config.toml
d_model = 256
norm = "rmsnorm"
batch_tokens = 65536
Below are experts of layer 4 (counted from 0) of a mixture-of-experts language model. Rows are named router (the router's row for the expert), gate (a neuron's input weights, with its number), up (a neuron's input weights, with its number) and show model dimensions 0-255. Each number is 128 + 32 x the weight over its row's rms, rounded and kept within 0 to 255. Numbers have three digits each.
Before each expert's rows: "comes after" lists some tokens at least twice as common just before its tokens as in all text. This comes from a sample of Wikipedia text that the model never trained on. Tokens count by the router's weight.

# expert 4
comes after: ",", " he", " and", " was", " it", " to"
router:157124135088125146115126101132130131138120080164127102111180139051113130125108175116132121142182085145124159122132145136132173114209141122136098144171113115162190139106087144120180063137147116125151180110095131206063117164071136140169117180164128175136141076192130113125144141107137108143131122105114113126074134155082128154144075167103169087148172186147134167086159160135126127091141095133087080155168119105108134175126034136141175147071126095097122192107101143163116153148097170136093166135166135068112067114130137109152079108151117139102101140145143106119123179203138142197053142113134121185091094101125107177111146181119158165189163114106131124111110151120168155116113104076123165132092086188132185114134061082111124148134164146135048131125139092091069082133117089
gate0:140138148145104153156136123192149115108118134088171157156154135114140144115127048123103156139131108101150122134142134193142109151134088066124164149191108092143146185156156131138137150175131153154128131185100091148093182057108115119149131084082136172077143115080138134125169136065088130196118141122098097110153156083136166131150086113158052171096087156170134125167135132135118095179098060116115114135181152075137172086114096120198153108117150116146049105105109074138093195089113117095162121152104116095132130070162125129187124084059087133167135178188101120134214106128163119112063170154098141137082148118115125079161181163146085102133150119146125138111087145149091114140140077181176132203107175107085135137098138170080132144164175154120146151143122121142172127099105145
up0:135149124197106138136119133158096139141128142172168120119137127174128117162114177114137124161108131164200081111148111092164178135109113117121102122160188120157186090093126133117113122152162097083202116098115102157139050103094094110169093152072108112114082155171086086110192141103152144151164092118143192155080117148139124159114143105142097156123127133134169083090186131150141128191157150105127134108158071174146166079135041073081073110109167111129148128107103158183083064120135119110126114104157085148126138112116130171179175136149113172143129107174195084109056124129112111161186108153136109136117133108191100130124120078137090189138147133082142174129092071200168070099189176148139134132123145134156176137105131169106167178163179157136163148115109112117089111104124182

# expert 22
comes after: "9", "8", "1", "7", "0", "5"
router:146111182125159136101112125128163180091121148131127128136096110127170134130123160142124109099103138203107148092086171146108170149136120098144154147191113108141075141125162112180091089150108139092109117118119143141194109080149087157130154164077140174092092108163136127076109169155143158147172127130096108118105107139121153059111112110102156090154139149154200113158166126130013098184154170137190095145142134186121174118164107136148152110167108142165113115118139096130164147111137117133097144068082109129112089129140148148172053154136159163147135152126127129097169165094124186134133117112119138126145127118127146119129113088051189156092127138170142058136094089120119153097173145181095174114106119108124200069250158156170155126131075046146090136167165099158123054155151155
gate0:105146025135113095126144162139057097195145146072166144111122168071144112100154094118107143141112186116137130118138144169115157077109146061167110137159185123117108092101168098147126141150122081149153095179145105104089065109099093109149133123133094185108119132115093073114102084072188102184081118129059144187169134126095183140139107148146097091100109131143120149120077098139116109125066070178116087126137145080130108117116105044174183133112146164136092104101098121135119118097129126109078095139147104120176166138129137142114155119076132162145134141174130100130094045123137103132076122175072178142101061095169120039117124109127067098130178157085120079157122119116133134165136081125157114157154144110107150160139187134148164115150183126167117161128111063135087160119137114
up0:168163142089155197180161143177151152104162148127125092135152080102142107125116106102121147154136074165149083156164162094140152128149129166093160142131092104119125139167069250079177129144128142114173102057100123131151065085130091118064156149131134108120142122152132160100118107134037121127145112093124146062085169098163090097135105113081174168172146089161160133137117207093143148120136145102146121091132127102109138159107125088137057089084112149182110207105144159079122161099139109100146126127056097114106139117110094129170140069146119149133171085145145134143143073148186088136083100139166133174178081096132096091067175129089104135167151104148124143142133172131134125085070108105122146135130109056152156148095115177182132124152088167131164092094128108080138128130106102

# expert 10
comes after: ",", " h", " H", " and", " to", " one"
router:136153081105119105176148155116115125086148097170093154159189105147099163131179107108094144113169175133104046156103135222153134108067134127093167097132172105152113167072125163130149164188119121157206093099123093099111153102146129098100131137167146135161125133107086122142096102126108082092098157139162163178119128138084138137152151057147127124105150106178142159166130113135102152125139121178077132100165132167132113138158141097183132129142086064220105137130061143126101117170123128071159115148087133118080162125129176150167181156138111075159133112161136151100185141092109136125121106063067122182190086157121144102122117119109119098111078166148078202133113139088169107127132168094178152082109101152139118139044105130132063137095144118194117079097085131173104104133097125
gate0:137166113163046079148129123150161109105126103070101122157126163132111144171190080169114126112153113123108053141128075148138119125122087078094128156191119104080110096095154132085187139150125155098080133124126121094142088102087092072125045156116138168151098127127098114140128087156100097197133177143105119126122163074152136166115109171115082132085101177159106129167173157139120135123074093132100099108140166093138111091130156129115126101151190165143052115097128163125073113172136142092123123109186074148154255133171160106118178112171055093093172201105151088091097114154160113083104117091106122150066124154172135060127181126118105106141148107114147165154140138106127123121101110157128085127138132122151166081141149095129085115166100102157090150156084140148150133122168148
up0:140115128046113144194125154100146200097182103179097149185105123125127142075113144118194154155127116086134067132152157128100157106117172131111109105095088086161167088085097080115105169137180121102138137054163128105129106061111145148144131165123140080094140101158128118113130123189124117111113065130092138109149157153138143118191111113134174161125136108121155177185141144121139142172112076131072113108101112127161149137062129138184094061093063115188115214118096096125174122043104179157128123120113126095149113110185120099128025150154167159121110100100151136172106105129168146144132156148164126088125119119152102111128111097151095149093117098067094081111107127076149143141131132146111108143161177138105164176102119138105130142093173113181168076089199112161088158106154127

# expert 3
comes after: " the", " a", " The", "-", " an", " ("
router:147134145104095181155128120136084144123041103127103083148111124113037213104167157081135151140131127161127080091115097218144173168103142148116103086137199118086120151155104006137168141111117153134113120105121120165127151126171139112128112132097115183101165094133175128083130103087093173108183094119181127094097087144131109132090176112123102126173159150170094157113117130150056116143084184104150161154165119151094130144159122099138067127155131123107158162151152145143144104157096059104103119102132154151081161143088087067144154151125103095077137128117177072083139147111132156101180148172116158141167171134118128133149152097103166068161075060125101126132110183101135077125111187099137104114116114122076103099212147137152113087116131098157151127129123089150108132117107169
gate0:143091125112134182151117131153171107124113141125184180161129154110123102127118127123114176089164116139109112085132125160070164102120118057130107128146135113162150156062167079102110129195122145126102078196110122117092110122078148098146073166110112135124152141075079104127125106122123114143137139113122139134091142043143176126152054104136117171129143145175142090096165113079130102110079152112109047117107112163174184116109139041165153136178133149139077102133112162105158146146125133141099170140103104112144194116115080123147197130119153124089162119138138154124117107099140164096100150149100131154130141097066086093185160239145119125187148073115096109166157112143118147109109112146118065126052144199082129115127184080136083084089140146131095185128090137122158113052123193
up0:169123114087079122167133095167102169111132119102122102120113085081094105179142115150158155190116118113131092089141085141199153181132167174140108089144122119073176195152110100096123134131121108108152186114140085089116121046123107137142146169078104140070070157153108125128153122118127192109132139086092141136108136168130131141143101141177116197132082151167155113182099167171154167178149110163125154103169118124082136103091174154167150100116174141119197178121093149168157093102077137117174135107056078102138098119129074149202146106090149113154119146164084049097118139178212093172132114137148162133155109124167099131100129163152073130127128148170113132139142134134070122149098177154165157140161146086169098103189118189166173135102121144076121095096095124171137112157129092

# expert 19
comes after: " ", "2", " in", "0", "1", "–"
router:140179140155165146112142136088152055152143209088100098153136110115127113167144106109126135105134069117105123131108104120074117135144175126123070159117103152143091121098138231127131124151162155178143100156095098163120152100140173162152149121202139106131114129126116158157142127085107155136179129077172121112108157129143111145131159117167116163106149128129172083088143138152175099174137092119166146143105113105131137129109181176093115086162152137104149166168172134148138136156140026075119120162102113111116089163128110181123171198107162071132163227170142133107201093079119117154176119141156132131186174167115130113078167168143167196108145186062116136175115113134111138170146122110124094127074086082075115087066175100126124158120106081193128095149145163130157178124153131
gate0:142114112067178141113120146182105097112115141125106139130171165125145121116125084105055174112128155159128141115149141136169141127084133095111115102213094178078178140112148137067129115103088100169156128178143120153126178103137072103162117083085149202138129094124128123115216117164079116071068164123143131149173106158144134166118099082067085198104129156116113177150149159151067114110126105106186115138144113113180134060131111098090177134123151113106113095143133171161056154121095184111087101165104102138176145113143138152097080114091166152106178156111112146158129082145090112150151148143142126051131065097105144115105160182138072091162096085111110126212162156119114098104128088107160115107117106167145142160100124138121124142177159058125092126138110115145126137095033118
up0:110127133104125183145104161100157150134161141126126160138090112146209150122155101172131191156166100124143088136112089154095119183094194138151192147145137103153149132137128170086155102146176076175090144126150117139128046150067105111079170157144073104111101172155085149136114092157166112144112164159169120085128151115180167132195117080129157178162074143111145173151102122105129136106140121096184041113110116153178152116115180129130122129092123101078201189177115153195092140117152112124095165116168115089108107166146092108172144121178123136143152089129187095121156144159165131170136084092106143114101095097152091078065162146079153134151168160092142128092114132103180089136096190096091118159110079123126106183130133131133168164091074127106117123133135183122128071160176095

# expert 12
comes after: " S", "\n", " in", " L", ".", " In"
router:132132121111140121120143107110148124167133141100158161125122171100119120127133129172101122161207152180118136159125144091107116111169136108109108073090142140133136098106057077155162089110131173152084143098138097135128095124123118099181072096189102156106156135086184181118150138095124102107093101123102129101053145154199109158141128128182147112140141134125052146082079142136161131115177138092114122090171093090150135073146185130114135050132077100111114065128158084040083093114177110088146110082120090112143159196147134154164169119130084134122190128159130129145138077232129131110152101127116124068168190085154161118107145140147129169135129153189097128135111071110098165105161207083146130140172141094166113078095140065151109131153169159134095066132154072118142132123141128
gate0:133107097211094084175117103170124108154066129138133165171146073072111109116131095136086172074160122127140079169179157181135098130146118116149117107163133134127185100075102116108146111141106118112122105135168118100101142072121143129127113150123094115085098136145033150110146121121097093200119127095152169107158149098153176115117075140066122170081060197112169108154124116142164166107065096128156130117181161068133126101116099116174174105140089167153095168070128155093119154130150143095149146118125136138168191102114155111104150092129134142127118119214142139102113087148141062077148128159115148188080131122115084075140181137165068144174115148098103126132181153106104082101136186106077103185139114108179159078150164132131136150103143157140140157122050077141182139112134140
up0:096104188051053145149153135133153141135139108083137141110111134171100135105072107159146116144094096127141093111091129087110162085125104084122154152135103121121108101130133136121161130118167138121115125106147137095061061058107067081135100134089139051092102124130173100138116118138146170151128143152162112147083153130177142166155118152157103131157176089155138159122174159102144146141202114113144108136108151114090206133134163111112145130182175169073132151177165153192169104096160134082125149127158142079106095138096087143153127182209160127135153165100115158097173110088146162166096175102096108191055074083187168104173120103140149122116142134098138098118082155108207125113110122119116147090118203129074169199060118106138123109174086120088113085162111141158109111127156101

# expert 25
comes after: "\n", ")", ".", " =", "==", "\""
router:139115078104153127058117118102093139113118089154118112109076207165107190148116125129108147105112124119122156122087124124135127116106213144108122095130094128136108133090147123075147157155136113114184151189178144087145144140158121099150070094210159148070096156132126160155097046147104113130097115147117143071121133142068143070156133115182131123103157158121159175134109136118099127058166068139166088138147102146165109153166179128150160148160159149135050136135149109147111103179132183133079158220121130103121176129157122122144156186082110124072149125134097114143145005086122121174071128139099142075130122117097084147110089178122202111091166168161122137095120139137186119120131123136148132155098143108089124138116123139092165124126188103054145113077140117103106145063128117
gate0:110100103169117131142124109185100091136147152054098151134122131086111161084164063132103133154135121102148153094083137148132132153139129116118157158189124132135166113141162128090137193206153120131127127185143133162063131133105135100136086166117130223070140129113133160099112063101118157123132115125152151118166072117134132103176070130164158117098111120146200098122167142092183068126109068112154119126120193064129153082116118113189097050169114137133080136102075146134112073143094130141156117105149077136146184163128078094145157149137128127105075121152128120092104154109121093142115055133120075199115118098182177089135143163129090130152181083119141127159140146122161103156108132100110070142166149080177139130148175127110116140142201132135069148128154125207156176075174092
up0:157179130143106115146121065108122169128147151127097134184085124228103137148095133151145102127123089146097156134116140144148179182104118138120176112111120133088162111044129183136097114117170152136112143045171136112128141102125177149148188088116123099102160181121115130108125101157203205183134108098162172149084109122154135194126096136150147171158175147107140133063126107111137163125148114161052079103157160080178135157096088110149152168144161116162182120150127153167106090093189138115113123126150108114179136114124100085099117198172106134112148155155132013153178124135133129140164116110153218107126130106132151102104125145147112159176131142050142086072139173168081127117147159072162115182127163153128111158091124108114133119104122152140104170161116177141099079118114131

# expert 27
comes after: " the", " C", " The", " of", " O", " N"
router:160146137135143057142131098060114155152068154090109135135208103107099143170185106076152065130122139141143130071097044124082187120091080194132070100123128096091119190114123102113164137158109090166135142114124144123123173131138071090143061134160181088114062141153205101140163147119153147110172099079127125131175085163136185129133127091183162150149091171185089115117076103126129119093071111132141146185109190145116159145212116071101142164169135158134133117145090129126107092126128116160154126149136138068148125116039174130184160152119133080100138110101146124125115118134137134146117104105155111128140203151112124149146089167138116140128179157181129141163123165146112158118138152103075118149125143158110131204066146119147114122158140082138098127187121169125136176145114111
gate0:159110108147142123140119168193117152122112138130098153100103148090147154116139072177142133082182123158146139094126128125132170138192118130184133099100164131099155096138081146075075181191110113107127118175139113109059154108142104091136023175147153101142090125096083154090151075139117120175079131068123144126164124130167157121127077139124130169112099170129097120133108151181120127079084189118096125155151145078122133060119144135154144132152069194161085181133119157135101126121146147099089124141123100150109161113158157134110188165152096140070116132181121111115110102085127083075115151150170096183104093087098068072101127129178063077213126078094074067190134169099124155116119081156119098138148132089084163125116159120151149062116151106110127119131108106113159086115165160
up0:077156150137061095167141092201127150125117112094105159136115127157115113134103067101105134147088167048125044114065147159078095138125185101116162129146161116111167089138124123097135112173183135187142116098109155088157135090130106086152113125103109082115089144164135103177128149187132182122130132170114136162161133204173181128148151116124096166143122058170120105132097146062093163153095091102119102138119147094136104113135173131109129124131154159086162167150107157129105095114177046111109144108166110080161161123162094128126106152125148083114128128135143096162117081140118161135126111175149218071075122141159115081106170173088132189116121132149181142093093153125096132115104184136109101136063026135087149153120080169142173174100124100177138094128152151143107162124171152

# expert 8
comes after: "0", "5", "3", "4", ".", "6"
router:114061170115168160174149149135076120133194090142107088111100122128137131172147089101165106125125167128062139130149104082093132135183110132149119081143127159147133173107125092120121163093174169047142155163167130096086128087183115122080108093127137139143095148079130109060182106106145144154182153121102142136124151082116205132136142111103032122104098166141091167091147136135101115139103130083232156156145088133136092157070127168157186144144133127053050133156137204107109132109117173140120139111106139091126137076082114116132145124118119196051087108119174137127157077168117124141130096181069127087105088160131116131153168146144150152170106118148152128091119104227115100103147153139150120130151133094143136167187141150120116119075087112122094104110150093165163151136129099
gate0:162082098182133114127129138104123147124106106134136129154140099121104145120128065121102112124126146132094147106146128178148103136166078083099135082234137161125119120071189155086127211118077127100088101163159132097086107101127092077103032146046128101126119112162077082105194101137094115161154156158132160129130115130149196076147111153110074159133103138163130123132138149163125107135066076148159170134180118120113146077151115061150124102162152166152059119076067167141132152129125172135074104092080114164164134104128179165151152096161112091143110090133148114205137120150124056112164155141104095185091086089109125108156188151127049086132141078105115177129097108121140101149137105140108125137120177147094159148145150174086133101136156140160131130089065131133161141102158103
up0:191109105100086163157113075175083145101134118137132106140126167119142159146130129199113126142139077171132047192152148125136193093091084114121091163120128105147223159141119100132159068149157141142152179093109155134164098107114086094091123096120082154091129173149153109121107136129186166121187058095140143120100113158093119154170111136063188170109117129157136157138058110158147155145129142141129065095130118079160155147061168157143141097114107086105160165087180151095156055077171117085100091157139140076121134131103131133129084145137115164109140074159172158092151104188168127130098128148118149160105157133168117121093187109131107163097206163112138101162133165082124150121137170181105187130138112093178153172141090145145097159147123095120183119068123129135134140169101166

# expert 29
comes after: "0", "'", "3", " is", "5", "4"
router:105150128107135152145125094059108141109084137123080071092105103133057144108109152138127138098127107119102126134159128163147152076075106157116121106190171113110138148116079160140122143088101117063076139091144144158112157117169153097074142128091090129131164148140094097126172119186145148125091084122157133089128080087113160167135087143148134169111121120122153096136149094107130099094139177119127097171148095138058125148114000152137195166138099148101160138103121098097093136178077189144147075124124140073105137110130122075107119166162140168122126086047136128126160116080144050106155160115120164189170088131135113092176139118084116115135050125138062105166161121109085142100142137169113116123117064165120103118105153074102138122139132123112103232084061135143131116075179128
gate0:132117121166126100174118157163102080207106166101112111146142127109127141126154085187119160143190114115140125037161111122091189126125046106091089128104156096087111135091142124081120167117118153162145102134144095146146142071126146136183107111117103101090123132133111127138170114102115120108085138107080160142085126177182162126126046108148146091080078166113076079110131132121126111108084093134118129167069059086134144027199133104143118139142135196118110141100107164169056119112151156078136106115146159147144123161154125143110156157090162112144168139182151131178061088140060117135096163179133074138165138067136080130074111142130080176144143120132158106172071143162134075105135116125130094131129134077158105159141159150114118141107170150136116181145099136135172210092116112
up0:138096163062092162165152117130138145138166140111178121124085124093189096176048104155127167165081096111139079135106136158109104119190109079115169106169088129178098116109099171146067136123139127145154067077144123085082116126137140118134148115142126100103085137171114099120133144142107133099127127089182203126079131168127125135127115092117185140134088126189128132116151155107081152152140076065167173106102140177113177142104106102136127139115140131101170112120172192113150123105123125077117137046098119075112138113093166152118079119163103133166128085180133155084168173100180153169132141090122125130092039085128159170100133074094131206118105109128122126126140158137149128089157124106181190065116115177152181118098169124105131110141075153090117137068163212103081129173119126

# expert 13
comes after: "3", "6", "2", " B", "4", "b"
router:082084179117088080107126126130145166134110127086124128078173153141096104081091161169116125082150200160126109152116112153117122177100103158138158122111146096162130126132147118135127104110134101100069166163134162113118062071135118171171172089134087140102126069165144129120148202112119147125107136083185015050143176093129140154047172080094110139115142090180121068131176119144116127103121124130128128092076161134105080123097118156191160117118162181122141086068141191173105156130103129053127115122161146113136096111120107114088108167112110158132135156095159115112127151083142155115221126130155163091102105169195149101157119159096143110149101089100168138148182126186099136145079120109114130166166101158165155134123094124184092074074147119084153114134128140161102123155079117
gate0:153116155157135132213114142184132086132101108127142146159100155133113110127120089192144158118164159150101172125182105118143123088165110080094110153118118157158067125106120124116126136157120101107089053215140082114125127065145124112203089139114096172128115140106112122085050133129110039155162154091098168138163169083130189127170086195089153152106075111150153098161109116147148062180107094165099058099107104123134155118179128109227134136147081166123102142086148138155096194136111191118169147115077075099157198122089112146137123096092133145090123156118093032165108132108094126084145154147075118144096122108113117096187185119117118126155134138129140061157138125112126167109143102111133135160127157133123122126164112075133089106109150127124109105120115173164157102100116128
up0:176109129094147179173198046150132149123120143102142161101136155134122102125122100154166082184138103122053070145139086154119130165093160129109172170129091117162108092101085088118124168145118116112105112095152117110084100066099025085109173150130091143095076164138115114122171176128130133203160116143167180123144156125142133152197115110135181187080143133165174146165119116083121159199165115125125090120134130144123164061124133149146128103161129158114135137149182133081162109140160127107101146145078098085071089070129105118192120116124122183115135140142134160089114144088190131104154172173164145094103137093166084062128138180126079110123147070147146085142116073107190156089156105119158154123155169097165152138096094182123095117135115195103136102122100126134143099090165103

# expert 30
comes after: ".", " |", "==", ",", "-", ";"
router:124140137151154127099152086168119081104127090078114139149120143148088138147131076141133123112119141139126156128076095173049163149161124130159112174111092137132133133117165093122148078116101093103148163112155170096087096135128095115123179141194152188168116158119073178125083111065113110153121061087132132119129137152181103143186195119091061156115059130129174122126169109113074172152135110086096166125131097136157121148180135051152121146112091136136142187130136080123115143061112120103121112139090105089152125182089136128175104201115105124114145140103117155205126152121064125169090135139149148138194175049118135108150171122147102161104180108135105083103061088079094148140109125130107102136086152133138188140156156143142194129165188134180143113130164154134110079187154059
gate0:124086102155091115136155193164084097091120158119119118172187113088087097106114085146176105096143112115096154153167153151140080108119090119133123089141143129143135181063100096110116140167143152148155131168171158110100142118138107119132088173094116132090104099117072101125121145147077114135145138161053094117136149093145169100150069137138108157163100138128155099129150157164131160129066052176171018117156108107135100137130176108216168109116119121188045124114114126118123175123126118126142128146088073065106150085155151127114183119090098141090151115179145116120126079139168092096128156175107143184063110106096065070133180174154075134150146119163135111114154180116068126120172129111060087148142144096118106157185156177130153141088120090138179170115105089156132088104123099
up0:172118108124113135156134086145137157131140116170147141138090102089129038163090104167137131137067114118117041159122101133140220199120204135109160171183133115108146078143212138130127158094161113087111142089096076134139107121082056112088109142115084123144099162177144148112122107105145193142133099111128177083119118109147124162142124071147140157124163132166123190112115168153116183112155147122105101078102114135178149043079129143116109128158095148128152119170102138127113069110168092086104135077186151134141082131134090114114052130170180094195156111144096155151120134128162209137198116142098134129114137150141197118135124125136113138138123146084111102174085123171164120097152171151172149122101186135174151124151118149172132106183122156088110095134130112066122139102162082

# expert 20
comes after: " R", " W", " J", " K", "r", " r"
router:080158132165155118079144149124135156092122130155150177170134163131120097092129185159114129165121106133125143137113140142136139142101114097106162074134121171150173070119128118133164115071145153130128143110097108144105126151119116121145074060133100134124142138170100094129124183131137129081113103141134074134111136025107105153140128126089142123111161150067142153149122114187160148105125067143081121116085171172132156136086171116075115081129147106153116091088164124163081147132094141123175132103087103152154084126208198111096183100151080115130149143174121125154139146116166148062175086120089148111094056110135128139162079085166088075144165145192095215118188119219151128069159034119151175146075109117120114146144039145098102091114135135111107058148108130135117120123104114
gate0:172147070100122141151123221211087151128156147098133104198127168070086110119106082182118147079141169134128108045173088139137180115164113077099178112120128117144108089115090109127134178145152122118082068166142172138092118104142107114144113158132109127149129128101048093117110118097160121147097064131148138147144222068171105091143127141140083134083092164172140127114185113150092132085113117140139115172109115092140088058169173094173163099103093133112154123094087147146071151158095123102145130138092128180118159158145107139120163103150108130106122109165159133126152136169141103127068142094120111184072101097124069104134172098094047126120145143155120105131160164116165087097108080106097091121178132110137099145135197101130121104148171156167069154122113141115179115097087085
up0:127091102113073111136174063157182137118090083114177162088056091145111130179121085140107153123126129100093104138125145118079139088137165119124172169144162089099192134091101117099159114162151088132086162159161082108151060110124115094094097109146140128082066141118132126166166168159077128152093119117154144091076172108182150140092146096142141118138175110137161123094168159150154190131178106092098092102162120137088119148025123115174072149127132139133114145073177165108068091098152089090104111098154095106128137189113076124166099119149112151142163102124116159142161073168085103175135158151120142087130154066125117087157124162084105164134153111089139144114138149076155108152197155085114105125124105086102149089095129209134159150121130184099157121114070157145127084126210123

# expert 0
comes after: " ", " United", " r", "ac", "em", "m"
router:113099203109165118131171146173091067124086104081139072126163179066115074090165181160045100157129152156112149104152083100102085163152107146075107130123102110146075114193108100179122128097108183142064158177123141079169120148143129102169127163116184111102138163119080124165121109196141095142114108170083136093149179183147161115070137136102149173176176117104086125117135145145132122146127156161135184200148149105211118180156170122075160121055150101146158127168093124127066109145057084086120148200129072119154129110131149182135108127161141108150122122135148177101107166149095099142118091112157116106054153147164135115149151134098122160082143111137143118169154120113094128099093115085187139099130141113166141146095136125093139147138110164174142109139150104138141137097112170
gate0:126139145088127109175177183167163073124139167107150197166154178084066122165173135169173128148113124146067123123166082210162122100158117136134120110131110078169108140091144041104156155138132059127152134123161108093065143090117118155120113135145122098140094177150102162131171137131131114135114167125116154094170132119169154139123084105127079091112135146115151136167090098132121057114063113123089096187119078078165110135153189080173100129110128117131062161130091149106078148088110068086131134162111092180119182127064145136153175094052143173166103148163070104121090079134122147078079130133148138162098167129095113061145193142128076118129162137138146128116168174121178114130053102106123096136108169098126143114156159137124162127136113093107107175154137145168155160138152113
up0:174172189133123212187178088165133122037148194166106131129151108099123075177134119187150054157126120127150119135129125148064171118150170138076159198104115122123140126110135111088133044112109153162116131142088150053135067111127051094125127125173140152125071149153134146139150142117144101188127121158149131133086135089167147096142201112136145121146129139206139127132110169087112154187122140114111138117108071123139151168099140085127149110170075095090065124099124197125101127088149105169085071151062134043155096096144120113144116079115126169111134121149143117149170112104146110107104160158140195150093093110130157116135186188113100137124129081125139073110101175097088158141162155093144134127120092104116180127132110116138119132127079158162131122167139134161094099127102163

# expert 6
comes after: " F", " the", " f", " a", "F", " Mar"
router:142164122122121091138214106137065090095109138138154139147202156099134139144108104110170165171170152146133152131176112061179116130119132096112088205097111101120154124160115151135146081079107141098130135099109064078111115101147113142140126091112081108192139127163141126092158193155125137120154107132118139088106139111087110157157128160060193170163115177117124065128063104163192119186156177143188109122165139186104186073112100113135097152133089148129178143157067136120139131151152118144214189124147145138067119128053081202132131108141157141151143133101110134097098178133073114103125116079174110076093183157160119162139147089148142089153118102145120174136114141158114129136126117122193095149107174179175151141137126158117097174113152186119129111089066134158101136113122134
gate0:156128066157081142154136155212095073172094123136085103092167089110113081072150128138093162113194154128185091091160122126169176182161101055110066085164161121130135102109112142113122138187151135174147101136152055156106106030157117138159116159078072120098112138109133134103100142103113132183123127117131178119160212192146123169134095143118102119096131132109109077140203108174085098144056124160171098150173155129114185140132116083109139100163069130071086114097129158143105143145149096109133128122114162173189145152168132118090140113138131093111158114191132095133125069149079115134150162198112149166144164146104120092118185150112092147152116094121152114095151149129103074116094084092103104135114147128129128094119175165107088127124174195123110131107119113140133153082136117
up0:140104129070132186139195110064072109159115084070088131134106162132071133186057088188060094160132127177092123111107105131079194120104124167150182172150177065142150123088120128044143145126130145106124135145119103061168134126121111118074107071113136136143125191141158107115128156158117143145114115138096165108102126107158097160183110141169163208124132102127107122110092125117135141161134159078137117117121121125157149131106217065150081122136159148128119067111154110136142144095205130117170087099126132086091186131117126166133121175170109160106152121157148096144137081155135080128115145140168109092110075128140101120140146091153137153091107123084126102137099128080064137117163134145192153169151086064158124149109108115146091144114058114157212105096098109066112123143164126

# expert 14
comes after: " |", "|", ";", ":", "-", ","
router:099121151119100139119095086130100102126084077159126103059157130083105153126120074152174118130052208136136163161144147133130151159138118133121057160112156161112097142147129079153096038115086151154157114151162133165140183117103145138131162093098190116078148086107062088160218154129106169195138116111124149108159159120099131105127126130138144091104102135083117175099131099110137078148142142137186192113064134114085138154171118093082058098100128109155101168120195147094171160116152079072103133160110112146105162156139083101111149088113103133109088144138130147123178121086133096119200137172135133167129112121103152118064129155096113186137108177121116160205150117123118155159140146135075104127209115127084106124102128148154114165192137144106130094145113106128179144135071200
gate0:123120125131144133155085168206145031111156215124145168172111127131139122164127128151138127098154116126122123086129191106095112158133092079144112166127159127101151127137122106090163118143139131180082120174120068144094106085101125150216097144077133100096138154117099159135114086150167147193067140139089166119165136127178151158163095154080115110091135126094157091127115102122135094098074139129093149129122144100119209040098137070163151100174128157132071117134078167134046183159110085085124130122141106142165148097095114134185129162081144125078094145160124139149113126100127143154129107142132097172123070104137150065109146129111126102138092134144040116107158134136083084098088105179171078158088152072093112158080170184106143139145130131109112176119117126198135120099079108
up0:195134108148114169165151154176151184156086110050109119177148112183112159163115159174044106159133096102140056113121103117126146150178135119103133130145082077117157133092131157131167133124119197147162099121166150071146129147147081111099118117104088135064130193082140092120130101116116144129152136160170201099110173120140110142146080130137147127199126154165103143110076124095165194122171115120139162105111138225118120176114161148139151115145146143113156162136133151155062095083216075121128131133065068087131177130142147096159145118197096122084148102136180130136206078149149145094106114148099135170099115152118087183151170108100100152136161110122152133113169107110135121080163130094112105089163148085104176116141105157189118165124111151140101078162103128161104100144169125

# expert 21
comes after: "1", " ", "on", "2", "–", " Har"
router:101158114125155166085082184055180111172106125108086155070075104124144110164066160090162152103133112099116161124087115127155139113142143135128112103111146165090126165160085082138165170084125150148139190141152106161067135110143105153190102178142109099121152072116146087120097124166168101143111137113109138066126152174102154143112147128143195163156144161109161104109151121168116174090147118155136139152094193162137148124175108147166179115160130115164072124127109170089090083091109133109118137134078143093135149174108173166152112132138114122175109085178132134049143108156101137097115130136120177045095119155078161141183061063082220148193106097141101163165166139105126101129153104202148189099158109163087164108107136134098157151108142138140160179119118161126134133093087180
gate0:132120110120142128112157148203089091135132137081091159178175153162130120124159116144109187144133145126103114106124096105131132152110063093126116139154136116122138089097038093111117149182148147139094152167091131123078105064171102133142112148110061089104091159126108121105078089118120126120140127098168128171192147122082189161176085132063122171079102129086123086126181148119117146116094099162141107091144143106181166084130095134137174090136117173086099127105130132129085117142130119103119132116115055103134159145118144129143143124044079137136121156179108077148086117110090144110138175144165106121089010145123086125182082125081098029147112086137160098136084100119091144187114108198127102113098098136101140171118155108160114166139119062179124185108073166138163123077132113
up0:138105071129113162142142132158123124083086136137104139178083120175172110205102105190184095123091034134138103087129076141096141133130168176128143135121124094119182115126083160091127159159106124109116121072092153116161158139083090114144074089071082132086138129105133106182083168097100108177075103162141151101117108126142108120155107129120161156136138112180135180177161184136188164138181066059105114120117122121159112074096112136133094093163131186079165133164099196141122110072139130085089111108086191154126132142123108118177177102123098156090130086147201150157079122136176137133178097130071167108160166088139144122096132139126081133151149101096122105107129177113134118149162228104116173138084125118140161069144117123136154163191075149120132142108122101155102133133156105